config.toml
n_layer = 8
d_model = 192
n_experts = 80
experts_per_token = 2
d_expert = 96
d_shared_expert = 128
activation = "squared_relu"
moe_layers = [2, 3, 4, 5, 6, 7]
router_score = "softmax"
normalize_top_k = true
routed_scale = 1.0
balance_loss = 0.00209
balance_bias = false
router_bias = true
init_std_router = 0.0158
lr_router = 0.000599
vocab_size = 16384
norm = "rmsnorm"
norm_eps = 1e-05
tie_embeddings = false
optimizer = "adam_variant"
lr = 0.00192
beta1 = 0.9
beta2 = 0.95
grad_clip = 2.0
batch_tokens = 65536
seq_len = 1024
train_tokens = 328400000
steps = 5011
dataset = "wikipedia_en"
Below are experts of layer 2 (counted from 0) of a mixture-of-experts language model. Rows are named router (the router's row for the expert), up (a neuron's input weights, with its number) and show model dimensions 96-191. Each number is 128 + 24 x the weight over its row's rms, rounded and kept within 0 to 255.
After each expert's rows: "gets" lists some tokens that make up at least twice as much of what it gets as of all text. This comes from a sample of Wikipedia text that the model never trained on. Tokens count by the router's weight.

# expert 79
router [127 125  91 165 150  99 118 133 144 113 124 153 151 115 108 126 124 129 167  75 117 179 127 120 134 109 198 108 125 121 124 150  97 125  97 141  99 111 121 151 159 121 132 145 156 146 100 121 119 107 166  99  87  88 118 137 113 149  88 135 134 139 148 121 152 145 142 130 125 142  85 132  82 152 119 129 129 117 100 146 125 155 141 127 113 123 124  90  77 107 118 138 142 159 150 115]
up0 [132 109 179 121 101 143  94 114 115 143 122 160 144 146 131 141 117 171 132 137 107  68 125 124 112 112 120 127 153 129 139 136 149 137 136 136 120 120 133 152 138 137 108 150 127 135  97  81 133 123 155 123 151 198 151 175 130 160 144 130 136  95 158  98  78 121 116 105  59 144 127  83 120 132 105 104 105 109 131 110 218 156 137 119 154 132 114 162 123 151 145 113 164 151 124 174]
gets: "=", ".", "= ", " St.", "- • Total: ", "- Genus:"

# expert 23
router [112 136 127  80 123  86 136 130 143 128 135 129 128 140 128 137 153 128 133  91  93 102  94 106 118 157 133 137  93 129 129 125 128 120 115 156 131 133 154 122 173 144 145 172 125 148 123 140 111 121 193 149 161 133 108 129 117 116 117 163 139 126 113 122 117 157 127 137 143  89 108 144 127 140 104  61 114 124  94 109 118 135 112 148 103 163 103 119 157 101  84 147 109 142 160  98]
up8 [114 112 114 140 117  79 104 134 141 141 153 101 143 127 168 174 144 129  83 115 113 153 147 103 188 120 123 144  95 138 119 102 117 113 193 103 193  83 106  77 136 148 127 129 108 101 143 144  76 155 110 106 148 115 129 128 126  99 122 124 107  87 188 112 134 116 131 145 112 139 120 131  74 123 151 137 116  95 114 157 138 116 120 161 151 147 114 112  98 106 165 111 143  66 153 109]
gets: " |", " |  |", ") |", " |  |  |", " | S", " | M"

# expert 5
router [ 97 155 144 128 138 125 113 117 148 126  99 115 162 108 117 120 140 127 129 158 163 114  70 103 138 131 151  84 153 114 122 131 153 111 101 133 116  93 172 136 164 121 162 122 132 148 149 164 114 172 158 144 141 165 192 120 105 123 111 137 135 104 133 124 174 190 112 133  99 158 125 109 110 170 154 114 133 147 139 115 161 126  93 132 102 130 155 122 102 114 139 142 116 127 150 129]
up0 [153 118  94 112 127 161 131 169 150 144 123 107 148 122 161 187 111 113 124 147 154 130 127 192 201  88 119 127  76 120 134 104 105 116 195 130 154  99 127 105 135 127 138 170 127 114 109 144 145  84 110 147 163 119 150 121 109 137 127 144 105 130 116  94 119 120 121 142 122 120  70 128 115 133 146 104 172 139 153 142 188 122 122  83 128 147 119 128 132 145 117 121 123  97 120 115]
gets: ",", "),", "s,", ", the", "a,", ", a"

# expert 40
router [130 106 122  88 149 110  96 148 129 129 139 102  99  87 136 106 104 119 150 128  99 137 152 171 153  86 131 124 135 143 133 121 131 134 167 118 148 118 128 167 133 124 140 113 106 130 133 100  94 148 108 165 124  93 104 132 144 104 112 156  93 165 140 109 146 110  73 180 130 113 123  98  96  70 118 167 130 175 143 112 126 153 155 126 132 133 116 127 132 108 132 142 147 147 110 114]
up1 [137 138 116 108 134  93  56 139 124 120 143 119 108 132 103 165 122 192 100 131 129 129 144 125 139  96  85 101 114 131  86 144 159  87 168 172 135 114 147 113 126 113 138 149 144  91 155 142 103 128 132 137 136 141 133 119 139 168 120 173 118 115  81  94 131 122 141 140 102 109 135 127 136 141  85  99 127 138 154 130 131 126 116 171  82 134 126 134 138 106 108 123 137 115 120 107]
gets: "4", "2", "3", "6", "5", "7"

# expert 4
router [156 160 147 114 120 128 134 146 146 162 133 176 171 121 135 102 160  75 148 132 102 126 121 125 137 117 144 120 167 117  97 121 113 167 127 116 126 160 124 102 143 144 115 164 169 119 115 112 155  75 110 108 140 180 105 116 121  87 140 162 141 162 100 110  90 172 129 182 162 105 122 116  75 124  93  85 103 123 136 150 101 139 102 127 126 148 113 125 134 141 151 145 153 171 102 124]
up2 [117 122  86 154 135 106 145 117 143 152  59 144 114 140 158 127 117 136 103 144 132  81 122 142 153 159 123 145 153 156 141 146 122 120 129 120 172 142 157 124 157 140 146 140 118 136 139 110 136 124 150 104 126  86 159 107  95 170 113 154 135  99 114 131 145 115 100 124 108 132 147 113 193  80 123 113 151 140 150 126 127 119 177  88 151 133 129 157 166 175  88 154 142 128  75 118]
gets: "0", "1", "3", "2", "4", "5"

# expert 69
router [102 129 149 113 144 113  99  96 136 123 122 161 124 155 171 174 108 145 137  98 110 119 127 151 132 137 161 124 105  97 153 156 119 105 160  97 127 132  79 141 138 111 171 130 113 130 121 117 137 133 121 129 152 114 143 157 175 156 109 139 156 151 122 130 157 144  99 141  96 102 115 128 166 143  79 141  98 147 147 102 127 164 119 135 149 129 148  97  94 146 116 166 140 144 125 188]
up0 [119 116 145 117 135 170 114 149 127 144 128 116 139 139 154 129 170 134  98 135 158 147 161 146 132 162 124 127 178 129 127 103 125 145 145 135 127  58  95 106 146 114  94 145 140 157 142 162 135 130 131 165 163  87 114 133 136 136 107 149 113 132 101 153 156 169 147 152 104 153 132 130 139 134 123 110 175 102 113 143 138 117 173 140 146  99 153 131 141 121 112 141 107 149 119 160]
gets: "1", "2", "3", "4", "5", "7"

# expert 25
router [145 122 131 140 128 118 119 157 118 121  97 140 139 106 129 129 104 150 151  97 127 105 132 108 107 132 170  96 122 101 161 174 116 113  95 145 115 135 114 151 160 109 135 148 133 128  93 103  89 117 134 139 134 102 105 154 164 142  89 106 147 102 146 145 120 150 115 110 148  94 147 113 157 170  98 104 142  89 112 115  98 172 130 128 102 160 131  99 114 104 118  99 116 173 161 151]
up2 [117 172 133 127 134 154 130 132 139 144 145 105 153 133  83 155 135 158 112 139 142 143 111 132 136  84  94 126 115 116 102 109 141 107 144 157 149  94 102  91 148 151 148 133 143 123 160 134 122  92  88  75  82 150 114 117 117 119 129  94 139 135 138 131 117 119 193 118 124 102 104 105 119  83 138 157 142 115 115 112 112 118 127 141 154 102 102 143 191 151 109 134  99 136 101 113]
gets: "0", "3", "2", "1", "6", "5"

# expert 75
router [142 137 115 137 130 144 118 177 169 132 129 106 128 152 159 105 125 159 162 120  79 120 110 111  88 123 114 106 123 134 147 142 105 114 147 124 108 109 141 170  92 186  74 136 123  91 108  98 158 156  80 152 126 116 134 129 149 120 156 153 106  93 165 159  85 120 136 150  82 116 130 148 127 129 122 104 142 147 121 100 149 136 123 130 157 143 130 141 113  78 122 145  99 134 137  87]
up0 [131 158 110 111 121 125 114 139 130 195 151 138 123 114 123 133 136 153  65 126 187 132 122 151 107 123 113 133 131 123 133  99 126 106 191 141 108 154 150 141 117 150 126 108 132 162 104 134 139  85 166 110 137 136  76 173  92 117 111 119 101 144 147 104 139 137 135 155 150 155 117 121 143 125 120 124  71 124  99 109 146 137 115 198 131 115 115 103 147 188 124 135 148 125 114 116]
gets: "S", "M", "B", "D", "C", "P"

# expert 20
router [172 139 108 100 138 161 187 133 117 153 155 121 150 157 146 112 151 132 117 114 145 146 149 157 125 138 144 147 126 145 108 105 132 167 111 147 119 168 128  95  96  86 104 154 110 128 151 128 178 146 142 165 129 134 119 171 151 111 138 167 127  94 105 126 182 150  84 145 141 130 126  96  56 125 152 185 151 126 140 149 103 104 117 132 112 138  98  89 102 153 122 158  82  84 125 136]
up6 [131 148 131 155 135  53 128 171  98 150 182  88 123 163 180 134  92 172 138 145 111 147 136 133 128 158 120 143 151 151 112 124 155 112 137 104 111 118 125 114 102 167 133 164  94 129 124 112 114 110 149 125 127 131 156 131 139 131 135 123 161 154 124 122 148 160 160 133 127 126 162 139  70 106 167 104 118 121 121 113  92 119 156 140 122 106 119 122 131 102 133 129 103  98 128 133]
gets: "th", " |", "nd", "st", " first", "\n\n"

# expert 43
router [147 100 163  92 115 171 114 130 125 167 143 118 124 126 146 118 108 135 152 120 184 110 133 117 137 142 140 144 143  99 139 119 151 123 152 106 157 128 108 148 100 159 147 139 133 129  95  96 117  87 142 140 102  98  87 139 148 183  92 102 117 128 121 161 125 138  68 146 118 118 148 159  86 110 133 138 107 118 141 165 113 149 163 128 126 123 159 121 110 179 146 101 146 157 112 124]
up0 [115 122 147 140 117  67 142 127 140 110 169 120  84 148 131 120  95 142 151 131 140 133 112  94  94 140 112 129 142  95 142  95 134 143  86 127 149 106  83 109  93 153 113 113 142 152 171 114 109  95 154 100 166 150 158 130 161 158  80 100 150 160 136 126 125 114 150 150 163 143 146 149 136 127 109 144 104 165 147 148 160  48 115 161 141  80 138 153 139 109 186 145 139 161  94 107]
gets: "2", "1", "4", " | DF", "3", " | MF"

# expert 47
router [164  96  73  96 153 151 147 155 125 117 122 118 134 163 119 133 157 134 129 115 114 157 133 125 178 156 189 113 155 120 168 129 125 155 128 101 149 101 126 107  85 156 154 146 142 113 102 172 184 111 128 151 167 149 119 159 117  95 161 156 135 132 123 124 105 135 111  88 158  83 136 149 142 110 135 145 114 122 116 110 120 142 107 142 157 124 156 157 116 149 116 159 131 122 177 131]
up5 [174 132 123 129 113  83 154 103 151  85 104 115 143 140 127 161 173 106 147 105 157 155 125  92 124 111 153 131 119 162 134  89 116 100 105 119 142 136 122 118  91 124 132 115 144  92 116 102 142  99 121 149 115 125 128  88 119 164 174 106 144 151 165 150 182  85 125 103 146 121 102 127  96  73 142 133 130 152 126 145 127 132  84 160 139 169 154 104 132 118 125 136 125  64 141 128]
gets: "ing", "ed", "ated", "ating", " up", " out"

# expert 18
router [172 107 139 146 135 122 144  79 109 115 142 147 119 150  81  93 156 169 113 129 107  94 102 114  92 134 118  97 140 132 169 129 169 159 107 138 108 119  90 129 149  95 104 109 150 101 135 164 105 164 172 134 103 119 206 141 147 147  90 117 161  87 133 104 126 108 144 122 145  92 129 141 132 162 178 113 127 170 158 140 112 134 115 113 150 119 116  84 167 118 141 126 137 118 136 148]
up3 [140  97 133  95  86 121 140 128 153 145 101 118 152 144 120 128 142 172  99 160 136  97 107 189 114 124 101 112 139 113 134 118 128 153 124 158 112 115 148 159 115 150 135 120 123 156 138 116 104 128 130 123 134 146 128 147 121  99 113 101 134 110 169  99 106 138 129 128 122 156 165 118 107 112 126 106 115 159  66 154 175 114 131 157  99 131 129 134 140 176 140 121 120 155  61 156]
gets: " ", " (", " | ", " in ", "| ", ", "

# expert 22
router [ 99 124 175 101  94 114 102 141 125 122 114 108 108 165 130 159 131 172 112 101 115 160 103 126 165 117 103 127  94 121 118 149 125 101  96 156 101 105 129  87 161 155 153 133 113  88 159 161 140 126 116 159 146 118 174 131 161 106 122 177 149 154 140 132 132 115 132  97 100 146 124 115 155 136 127 115 139 153 108 138 138 138 137  88 114 109 131 107 113  85  94 120 117 138 155 136]
up5 [127  91 133 143 122 114  80 134 120 158 109 164 141 109 131 107 125 135 158 125 131 132  97  94 162 173  93 119 152 151  93 127 149 134  88 135 126 133  91 131 142 123 121  91 150 119 130 126 111 115 168 155 154 160 123  87 149 125 108 135 133 137 150 119 135 146 166 142  55 107 182 130 109 104 144 107 128 140 124 121 113 121 113 128 121 105 143 125 112 183 163 140 165 143 120 171]
gets: "C", "T", "M", "S", "A", "F"

# expert 2
router [138 157 118 108 107 159 170 110 112 123  82 151 189 152 108 111 108 121 130 129 136 157 132 117 137 104 156 142 114 157 125 119 151 156 135 123 149  95 114 135 105 141 138 108 107 103 134 112 124 136 139 117 172 133 125 102  83 124 158  96 103  99 152 127 138 172  92 156 106 149 143 144 101 130 152 169 132 156 118 127 111 141 177 117  81 130  88 139 117 134 112 159 127 124 130 137]
up2 [105 121 138 175 145 138 156 126 184 137 133 151 151 167 117 151 129 127 104 142 141 175 136 155 151 124 191 140  98 112 139  96 119 153 140 139 118 113 117 184 120 115 128 178  83 130 104 166 157  89 106 113  96 148 106 154 111 120 172 190 104 115 143 144 167 107 109 134 122 110 107 141 131 137 118 119 156 141 136 132 130 104 118  95 133 135  97 164 127 119 106 123  97 128 124 131]
gets: " The", "The", " of", ", the", " of the", " the"

# expert 14
router [165 147 134  99 128 115 104 124 119 125 135 153 115 123 101 113 156 122 153  96 133  97 104 133 125  99  83 142 123 110 103 121 131 135 117 172 116 102 155 105 104 132 135 153 170 103 168 153 173 102 130 143 126  96 119 132 151 151 106 129 162 109  98 103 143 112  94 156 124 109 125 124  97 150  75 126 100 183 120 132 129 143 149 103 112 146 120 107  87 132 125 105 128 123 141 148]
up7 [155 141 118 123 120 133 128 118 136  97 158 151 128 127 116  96 125 186 103 100 159 108  85 119 132 162 147 170 124 139 183 132 154 117 165 125 111 130 154 151 116 116  85 129 124 119 181 133 153 162 118 121 134 143 121 123 130 141 151 141 152 144 168 114 128 141 134 204  69  85 159 130 141 120  75 155 103 141 170 135 156 104 140 118 125 142  84 149 121 119 113 203  71 134 108 183]
gets: ".", "\n\n", "R", ";", " |", "U"

# expert 54
router [127 143 102 102 152 128 107 153 142 166 118 161 122 145 114 109 174 152 137 130 117 129 117 135 121 124 147 107 118 108 190  66 160 153 138  95 119 148  99 182 125 149 147  94 143 147 108 119 129 139 158 142 149 130 114  99 193 112 129 131 147 147 168 141 133 132 132 134 107  98 165 166 130  98 146 120 120 158 152 123 137 159  99 102 142 142 139 146 127 111 158 149 139 130 115 162]
up2 [127 120 138 155 125 154 182 144 150  78 112 130 140 132 140 159 139 115  98 118 159 192 112 145 159 116 131 143  99  99 151  91  80  89 128 117 118 122 164 118 150 114 166 140 129 101 112 106 114 132 104  96 157 118 129 129 101 127 173 114 116 114 107 132 149 144 138  95 169 125 130 122 136 153 107 158 148 123 129 126 137 123 132 137 142 116 143 111 176 106 122 128 126 105 147 145]
gets: "1", "2", "3", "4", "6", "5"

# expert 68
router [141 148 148 122 130 110 133 103 107 117 131 159 138 116 132 114 153 122 132 158 168 123 155 148 105 120 105 163 176 133 112 130 138 163  96 118 124 112 153 144  97 112 100  98 149  79 151  96 151  91 104 123 111 158 112 128 182 165 133  85 122 107 113 107 130 125 132 143 160 170 137 155 112 133 116  97 139 141 104 120 112 142  95 170  94 161 139 102 110 105 168 133  86 144 113  93]
up0 [107 129 167 108  86 135 139  97 164 152 132 114 148 121 117 142 169 164 140 181 127 117 143 122 164 135 125 124 154 154 103 127 144 131 161 153 124 153 146 123 122 107  98 141 137 154 172 111 113 122 178 109 160  72 115 137 134 141 102 184 123 105 154 128 129  98 143 115  86 160 151  96 118 120 100 156 136 131 146 101 133 133  99  70 100 137 109 188 130 114 125 121 117 117  84 171]
gets: "\n", "| ", "\n\n", "|", ") is a", "- Born:"

# expert 13
router [151 140 118 142 164 141 155 177 164 133 159 146 122 170  95 122 169 119 105 176 151 128 164 163 149 137 101 102 121 146 106  80 160 151 117  86 111 109 122 157 110  89 143 143 114 108 106  83 116 135 158 141 128 138 139 157 142 115 162 130 107 147 108 122 142  66  90 143 139 156 175 160 107 141 172 107 145 105 129 111 137 129 159 112  90 129 122 141 121  91 133 128 139 111 135 114]
up0 [138 140 114 108  60 153 123  70 159 144 133 121 131  90 113 159 169 119 133 118 137 158 145 100 170 140 124 134 111  90 145  99 146 136 100 115 103 120 109 130 111 152 127 131 116 136 100 139 167 127 129 116 143 110 130 146 146 131 113 147 148 121 144 140 131 160 137 130 103 163 152 104 152 143  58 122 128 126  99 116 139 138 127 135 141 160 131 167 145 125  98 121 162 122 135 106]
gets: " the", " a", " his", "'s", " their", " its"

# expert 12
router [131 113 112 117 118 108 124 111 154 106 124 175 158 107 103  88 136 147 113 141 138 130 150 141 130 143 107 115 116 149 144 147 132 107  92 142 142  86 118 147 114 123 144 147 148 117 136 136  88 168 168 128  83 123 174 120 137 172 115 145 140 141  90 102  94 148 124 126 138 130 125 144 184 151 122  84 115 132 162 108  99 125 128 102 145  74 102 113 142  99  98 105 170 103 138 152]
up8 [149 149 100 115  74 136 177  89 154 116 142 120 126 129 157 157 174 145 154 129 109 130 103 139 162 149 164 192 137 144 152  68 131 145 115 139 139 143 109 154  79 108 124 115 114  94 107 108 116 148 141 138  98 117 120 123 132 166 130 133 137  88 171 187 136 142 175  99  92 127 152 126 121 135 127 137 117 140 115 146 150 144 113 116 138 133 167 142 138 115 126 134  98 121  98 136]
gets: "'s", " an", "'", " as a", " called", ", a"

# expert 38
router [118 136  97 104  98 135 146 133 119 149  89 159 126 161 106 116  98 159 145 106 144 119  98 179 189  98 127 144 117 114 120 153 141 159  92 104 108 155 111  80 128 128 146 147 125 103 130 112 109 173 199 102 131 138 158 116 156  95 134  80 129 117 115 145 119 122 122 124 116 136 124 108  83 132 113 153 138  96 144 142 102 146  92 109 178 146  91 117 174 111 145 158 130 141 118 123]
up69 [ 94 117 118 119  78 101 154 114  93 141 114 128 141 113 103 156  97 167 108 127 146 143 158 127 134  73 147 126 116 164 148 137 143 145 135 114 149  75 147 120 132 178  78  61 118 115 140 124 123 115 105  90 154 127 134 119 168 112 126 146 128  97  94 142 137  76 138 146 101 117 152 134 107 115  93 120  92 129 138  87 176 105 111 139  84 119 132 110 125 139 144 141 119 108  93 123]
gets: " two", " one", " three", " four", " several", " some"

# expert 60
router [137 107 102 129 178 112  78 142 157  87 102 158 138  89 172 111 142 113 135 123 134 157 133 152 122 139 154 160 134 145 127 152  93 161 111 123  89 172 100  90 138 143 128 150 105 119 129 133 100 111  84 183 140 116 112 150 133 114 152 161 120 167  90 129 147 160 156 145 167 137 145 106 130 148 187 111 116 150 135 104 102 147 126 124 135 154 152 101 132 115 132 105 130 110 154 146]
up0 [128  92 143 120 111  63 105 144  85  77 135 134 159  93 112  93 120 167 127 127 127  58 141 119 141  85 167 114 177 116 112 132 132 110 114 152  90 120 163 140 149 129 126  85 154 137 122 124  99 108 156 150 109 160 118 141 159 135 142 114 130 147 124  98 104 139 145 130  85 131 162 134 165  87 116 137 146 137 156 116 118 123 106  95 142  85 129 134 131 163  89 143 129  96 102 148]
gets: ")", "\"", " |", ") |", "'", "]"

# expert 41
router [113 159 130 130 110  94 140 112 119 124 108 133  87 104 108 121  93 116 104 160 151 176  89 110 137  77  82 120 121 116 154 122 153 128  96  75 132 113 109 153 110 126 143 102 130 116 154 130 127 127 168 125 146 156  84  72 168 143 109 105 124 138 133 109  74  92 162 140 106 125  81 120 110 142 157 117 104 139 145 156 115 131 100 122 122  80 118 110 141 149 128 117 105 130 150 122]
up5 [156 129 160 145 138 170 140 170 111 126 162  48 125 123 144 108 154 134 117 154 140 134 170 121 138 111 105 130 180 158  50  51 142 127 123 143 133 114 135 125 132 142 124  92 112 150 112 111 127 123 137 145 143 143 131 136 110 136 106 151  98 130 174 101 157 126 143 117  62 121 112 113  97 161 125 123 154 145 137 126 167 122 151 110 115 154 120 122 126 123 147 107 124 152 141 109]
gets: " in the", " of the", " to the", " on the", " for the", " from the"

# expert 6
router [135  98 148 131 140 109 106 142 111 151 157 108 131 156 135 128 118 166 115 125 111 162 127 135 122 130 133 142 143 125 105 146 105 108 159 136 119 113 107 117 158  89 111 106 106 171 132 122 170  76 146  86 133 148 149 153 140 123 115 140 150 134 110  94 108 170 143  85 143 176 134 104  88 155 165 132 136 131 149  82 109 150 111  92 113 104 141 169 117 109 118 136 130  87 146 104]
up2 [144 104  92 132 125 122 152 172 103 124 160 159 117 128 151 117 147 162  95 157 118 143 138 137 101 108 109 120 163 106 114 114 140 134 137 139 114 122 143 169 129 137 154 107 122  74 129 141 121 139  79 156 118 123 150 117  87 100 107 121 166 112 182  78 130 115 113 162  98 132 130 165 140 106 128  97 130 166 128 116 173 125 114 162 134 127 122  91 150 122 118 136 141 112  96 149]
gets: ", ", " in ", " May ", " on ", " September ", " June "

# expert 66
router [130 168 117  96 120 156 116 134 158 135  97 120 121  89 130 101 119 133 123 174 149 161 148 121 144 187 125 122 145 157 123 146 131 110 100 135 155 127 117 124 105  88 142 154 143 108 113  97 117 139 168 102 105  93  97 129 124 149 137 145 120 143  95  84  80  94 148 124  91 145 160 108 162 138 117  68 133 142 118 134 136 121 132  96 125 137 120 177 151 112 149 127 151 151 127 123]
up0 [110 103 139 146 165 120 122 125 127 151 152 133 118  94 133 125 144 140 135 165 116 157 151 141 155 114  83 107 162 119 129 120 132 132 113 142 150 114 140 121  97 106 100  86 119 117 119 141 128 108 127 136 169 110 142  94 122 151  88 141 148 141 115 109 111 163 172 108 105 125  65 165 152 119 166  97 155 124 125 152 139 146 103 113 136 129 120  85 183 125 132 127 137 177 106 127]
gets: " and", ", and", " or", ", but", " and the", "s and"

# expert 62
router [136 126 141 126 140 125 109 139 175 136 118  83 105 139 138 128 116  76 136 131 116 187 146 124 100 148 107 135 149 163  88 123 157 114 148  90 128  86 114 140 125 107 120  99 151 113  87 150 103 159  73 103 110  84 158 105 147 103 115 101  85 168 110 123  99 141 148 169 142 108 128 178 156 105 176 112 152 175  82 130  88  85 178 133 135 138 131 152 126 158 137 118 137 141 150 132]
up3 [107 118 126 142 118 127 187 166 143 144 106 121 149 146 157 108 138 103 154 151 125 128 171  72 120 119 131 182 119  70  93  65 118 128 135 128 162 113 161 127  94 169 157 157 119 169 142 168 161 144 124 127 109 146 144 174 135 142 126 123 131 115 108 161 161 121 170 127 116 127 132 127 138 155 128  90 159 161 124 127 161 127 130 140 117 100 132 142 121 121 138 126 110 110 110  84]
gets: "\n", "- ", "-", "- C", "- •", "″N "

# expert 3
router [136 141 123 125 155 166  99 134  84 109 132 133 149 117 158 121 109 150 140 126  82 135 122 147 158 138 110 126 141 160 161 132 125 148 183  95 101 102 159 133 107 120 158 142 131  96 147 127 157 143 133 123 121 119 170 115 125 171 196 108 168  99 117  99 110 102 109 152  98 102 168 131 110 119 134 111 155 125 135 160 129  93  89 102 156 148 151 167 112 163 154 131  99 109 149 139]
up3 [100 183 132 140 148 148 196 114 134 144 130 126 124 151  87  97 120 134 139 178 139  93 120 139 106 111 151  72  91 159 129 131 154 113 152  87 145 132 138 132 121 108 155 118 132 139  66 133 106 126 154 113 144  91 126 173 130 132 145 157 126 119 134 140 107 126 106 118 124 103 128  99 115 147 134 132 140 135 144 157 103  82 131  85 126 113  98  94 144 127 134 151 118 174  97 107]
gets: "\n\n", "\n", "===", "==", ".", "===="

# expert 37
router [178 131 136 135 151 122 113 151 119 139 117 102  90 113 122 132 169 117  83 147 122 154 108 106  96  97 150 114 133  91 151 125 117 111 150  92 145 107 158  88 132 132  94 132 166 142 151 122  87  84 135 120  86 121 149 171 118 116 130 114 157 153 142 125 114 155 135 125 160 106 126  95 137 149 132  92 169 110  95 164  78 158 159 107 126 154  92 118 165 124 130  93 158 159 149  90]
up1 [107 149 110 118 134 110 167 150 138 168 122  91 128 102 142 109 107 123 132 158 135 153 184 104 127 157  99 168 105 147 164 134 126 112 125 112 119 109 108 107  86  86 148 115 153 107 160 137 126 129 101 124 163 126 119  89 178 147 125 147 103  66 134 166 155 164  97 142 141 114 124 129 108 128 121 195  97 122 115 123 120 131 128 105 133 113 100 132 106 105 110 119 125 134 123 140]
gets: " | ", "; ", ") | ", "% | ", " |  | ", " |  |  | "

# expert 7
router [156 141 161 170 146  81 144 137 181 160 109 159 154  99  89 118  87 150 105 115 107 102 107 124 124 101  93 126 133 127 123 143 101 151 143 122 119  95 152 112 182 128 124 138 150 114 154  83  98 131 125 151 139 107 127  98 125 134 115  83 109 128 132 111 117 128 140 134 131 123  93 122 134  91 116 118 146 128 122 106 126 166 138  85 124 118  99 112 141 175 133 136 118 140 134 172]
up1 [137 127 155 126 139 109 140 174 119 146 143 128 115 129 127 131 115 105  65 110 110 215 109  91 102  84 127 121 151 116 119 120 134 142 116 161 145 164 113 112  82  96 149 103 140 138 146 113 113 131 107 160 156 117 160 100  97 147 113 110 152 153 122 123 123 169  89 140 109  92  98 150 126  91 135 116 137 136 112 131 146 118 147 146 155 147 143 147 181 168  94 133 102 119 106 150]
gets: ".", " (", " per", " $", "_{", "("

# expert 21
router [119 154 126 117 147 103 151 144 106 124 102 148 128 142 116 135 108 169 127 133 153  83 136 153 138 138 126 115 145 136 126 124 132 137 133 137  94  99 128 137 117 120 118 157 130 112 140 105 118 124 124 136  95 179 129 139 116 167 135 107 112 105 116  91  85 102 122 140  71 134 175 131 146  98  95  92 139 160  94 119 171 118 138 143 139 107  98 138 164 145 158 150 112 126 115 179]
up0 [155 145 189  98 135  96 116 123 126  94 140 135 112 122 142 143 117 146 139 131 113  99 153 135 108  92  97 119 132  87  98 122 133  97 142 188 136 124 123  91 124 137 143 120 137 147 111 125 145 138  95 149 132 166 110 167 155 132  63 130 115 115 147 127 119 175 118 142 148 135 123 109 143 131 137 135 114 122  90 165  95 144 178 184 181 127 121 157 144 167 109 102 127 142  99 119]
gets: " was", " is", " were", " are", " is a", " to be"

# expert 77
router [127 128 152 169 152 162 115 144 122 116  90 164 115 109  84 126 143 132 118 123 152 146 146 111 121 138 109 134  86 102 105  92 122 143 152 131 107 117 120 103 111 156 130 132 164 112 116 100 165  87  78 118 193 128 147 123 101 141 101 139 125 121 110 157 108 142  86 123 126 129  92  91  89 106 178 126 158 126  97 146 111 160 121 118  99 165 152  92 133  96 162 103 145 125 139 103]
up0 [113 134 150 136 163 104 116 108  98  79 138  99 129 134 145 126 117  88 151 114 119 111 143 136  90 146 122 143 153 108  85 115 127 130 133 178 163 143 110  94 105 130 142 141 145 138 133 172 123 129  89 140 110 132 109 109  97 156 162 146 166 131  59 142 148  99 146 105 139 167 164 127 144 176 103 161  94 139 152 102 136 122 136 141 121 132 203 110 141 113 143  79 156 113 128 120]
gets: ".", "–", " ", "-", ":", ","

# expert 58
router [119 105 172 139  92 115 125  78 135 102 131 165 117 154  87 107 128 123 149 100 105 144 154 135 119 154 134 148 149 129 125 114 121 139 131 135 145 153  96 134 104 135 146 165 146 103 138 127 114 109 169 150 108 143 108 118 147 142  96 147 187  73 115  76 126 126 114 135 139  89 118  84 116 160 120  91 126 132 167 131 118 146 129 104 142 156 146 101 163 115 122 141 112 122 134 117]
up5 [142 182 118  80  92 128 112  76 127 112 113 175 133 143 113 154 116 153 109 149 100 134 102 110 119 141 163 106 102 132 128 145 157 103 133 181 122 164 114 131 175  79 129  56 123 107 141 145 114 126  90  96 121  87 171 125 102 117 111 115 120 159 140 135 108 121 125 141 111 135 103 112 124 114 140  99 119 145 116  76 174 114 130 126 119 126 114 122 102 131 127 104 115 126 134 142]
gets: ",", " in", ";", " for", ")", " –"

# expert 27
router [159 101 164 108 139  95 132 141  93  97 113  88 123 103 139 108 115 133 116 151 130 152 111 161  78 125 116 108 138 105 156 130 127 138 130 115 117 146 110 139 128 117 122 102 133  96 121 102 127 108 131  64 117 174  98 101 155 123 132  98 133  79  93 172 147 171 121 142 163 107 159 153 130 157  78 180 152 105 147  73 121 156 105 116 127 121 161  98 151 147 165 132 111 168 167 149]
up0 [150 113 172 138 103 132 122 131 100 130  85 110 172  90 104  64 137 123 144 159 138 125 122  96 106 124 132 132 134 150 153  60 170 138 142 116 168 161 134 124 117 144 119 103 106 157 137  97 142 162 126 161 138 101 120 124 156 129 130 104 126 142 140 103 135 145  96 162 135 135 141 144 146 123 150 158 170 167 121 119 165 151 108 156 132 111 116 109 107 131 145 152 161 131 120 155]
gets: "0", "3", "4", "5", "00", "7"